{
  "num_hidden_layers": 13,
  "hidden_size": 128,
  "n_experts": 8,
  "experts_per_token": 2,
  "d_expert": 128,
  "d_shared_expert": 0,
  "hidden_act": "tanh_gelu",
  "moe_layers": [0, 1, 2, 3, 4, 5, 6, 7, 8, 9, 10, 11, 12],
  "router_score": "softmax",
  "normalize_top_k": false,
  "routed_scale": 0.951,
  "balance_loss": 0.00473,
  "balance_bias": false,
  "init_std_router": 0.0103,
  "lr_router": 0.00176,
  "num_attention_heads": 4,
  "num_key_value_heads": 4,
  "head_dim": 32,
  "vocab_size": 16384,
  "norm": "layernorm",
  "norm_place": "pre",
  "norm_eps": 1e-05,
  "positions": "learned",
  "qk_norm": false,
  "attn_scale": 0.177,
  "tie_word_embeddings": true,
  "parallel_block": false,
  "init": "normal",
  "init_std_qkv": 0.0521,
  "init_std_o": 0.0,
  "init_std_up": 0.0521,
  "init_std_down": 0.0,
  "optimizer": "soap_variant",
  "learning_rate": 0.00394,
  "beta1": 0.95,
  "beta2": 0.95,
  "weight_decay": 0.038,
  "lr_head": 0.00969,
  "max_grad_norm": 2.0,
  "warmup_steps": 200,
  "schedule": "wsd",
  "decay_fraction": 1.0,
  "decay_shape": "linear",
  "final_lr_fraction": 0.0,
  "batch_tokens": 32768,
  "max_seq_len": 1024,
  "doc_mask": true,
  "train_tokens": 263700000,
  "max_steps": 8048,
  "dataset": "wikipedia_en"
}
Below are experts of layer 4 (counted from 0) of a mixture-of-experts language model. Rows are named router (the router's row for the expert) and show model dimensions 0-127. Each number is 50 + 10 x the weight over its row's rms, rounded and kept within 0 to 99.
After each expert's rows: a language model's description of what the expert responds to. This comes from a sample of Wikipedia text that the model never trained on.

# expert 3
router:62 72 47 62 59 32 40 55 44 58 34 47 48 40 44 56 29 42 45 53 52 38 60 49 55 54 47 36 29 54 57 46 51 42 56 40 64 45 51 61 40 61 46 41 44 57 79 51 59 40 54 56 49 46 70 51 50 58 50 53 55 47 50 47 55 40 10 25 39 50 48 35 45 49 48 37 35 51 55 49 56 36 62 55 59 56 51 34 46 55 62 59 60 74 55 57 48 46 60 56 42 65 54 52 53 56 65 49 49 36 49 44 58 55 47 56 43 66 32 52 50 48 52 42 54 44 48 52
Function words

# expert 5
router:40 51 64 55 36 55 45 61 59 39 55 29 61 60 55 46 46 60 55 60 51 50 45 54 57 44 54 53 64 61 44 49 51 47 38 51 62 46 42 34 62 37 37 70 53 38 29 42 37 53 55 56 51 48 43 62 42 57 39 48 57 49 55 46 53 74 68 58 61 58 39 50 51 52 49 59 60 49 50 62 38 62 61 48 51 50 53 61 48 50 20 52 20 61 37 48 57 51 56 52 42 37 26 51 54 46 41 62 72 55 33 52 42 44 51 43 43 55 67 65 67 37 43 54 55 40 46 52
Foreign name syllables

# expert 6
router:71 51 38 27 47 47 46 52 43 28 46 59 44 51 46 51 72 39 62 40 53 55 45 51 41 59 60 55 47 30 42 48 54 46 47 54 45 54 56 42 66 40 50 71 39 51 48 42 58 54 55 52 57 45 41 44 42 59 56 47 57 51 52 41 52 44 69 46 21 64 56 43 57 53 56 50 53 45 51 45 59 46 49 48 52 54 51 56 50 48 42 34 45 30 50 44 75 52 57 46 49 62 55 53 54 30 50 46 25 57 56 49 54 57 40 40 62 55 76 32 50 83 49 51 35 56 56 53
Word-final verb forms

# expert 0
router:36 53 61 58 38 60 43 63 54 47 56 40 61 64 51 43 47 58 56 63 53 51 40 49 56 42 53 57 64 55 42 50 51 47 39 53 65 49 35 38 64 41 32 67 49 38 31 50 40 53 52 55 52 50 36 62 42 53 38 43 56 48 54 49 53 85 73 60 58 53 42 46 55 52 49 55 56 45 52 61 38 64 61 48 45 49 51 50 49 44 29 64 19 60 40 51 55 54 52 50 46 37 32 53 52 38 45 60 71 58 32 50 45 43 50 47 44 51 65 63 66 37 44 57 49 38 42 54
Codes and number pieces

# expert 4
router:44 64 46 72 47 59 60 29 69 64 67 66 76 58 53 43 64 40 52 54 44 65 50 73 57 36 42 54 37 53 44 56 48 59 52 47 51 57 67 61 31 51 58 47 41 65 53 49 24 57 52 43 43 54 44 41 51 44 50 42 54 45 49 44 49 46 54 74 45 39 55 55 55 52 52 55 51 41 36 44 41 65 38 52 43 51 58 37 47 45 50 33 52 48 63 39 34 43 42 45 45 52 44 44 45 35 29 51 62 58 62 60 53 61 53 45 46 37 57 60 40 39 43 51 57 65 37 44
Layout and list structure

# expert 7
router:47 41 59 54 40 51 47 54 59 44 60 31 61 56 59 37 41 64 53 55 61 51 41 56 58 53 50 52 59 50 38 44 51 52 43 51 61 49 30 35 65 41 38 68 47 33 22 46 35 48 55 55 53 49 41 54 41 62 42 49 53 46 50 46 44 75 69 56 58 47 43 43 56 50 52 55 58 52 51 62 45 65 63 43 55 54 58 58 53 35 16 59 24 59 42 52 58 54 51 47 48 40 30 51 61 44 55 61 74 54 35 50 44 44 51 47 38 61 56 55 58 43 51 56 50 33 49 62
Digits in numbers

# expert 2
router:44 20 52 39 57 55 59 50 46 53 56 46 32 39 59 49 46 62 39 48 46 50 48 35 37 46 50 51 67 52 57 57 43 54 53 54 25 51 38 49 50 62 63 36 77 49 46 65 61 54 42 46 47 54 54 47 59 27 62 55 25 55 48 63 47 43 53 54 78 45 49 68 43 50 45 51 63 58 52 40 54 47 34 44 46 44 45 65 56 52 66 64 63 33 54 51 37 50 39 49 60 34 60 49 42 67 59 46 43 50 51 48 50 42 56 55 59 32 38 44 49 39 52 48 57 46 65 48
Punctuation and line breaks

# expert 1
router:29 63 61 54 42 65 54 49 48 49 48 53 66 73 50 47 49 60 51 52 42 53 43 51 59 50 54 57 64 57 48 54 52 48 44 56 65 52 47 40 66 22 29 70 43 33 27 37 41 52 48 52 58 53 39 63 42 48 24 47 56 53 50 55 51 81 70 61 48 52 44 36 56 53 51 60 48 51 55 65 34 58 50 55 46 46 51 33 47 49 28 53 24 52 46 52 64 55 55 43 59 36 52 55 46 60 44 59 58 60 47 58 39 43 51 50 40 53 58 60 53 45 49 57 41 46 40 55
Mid-word lowercase pieces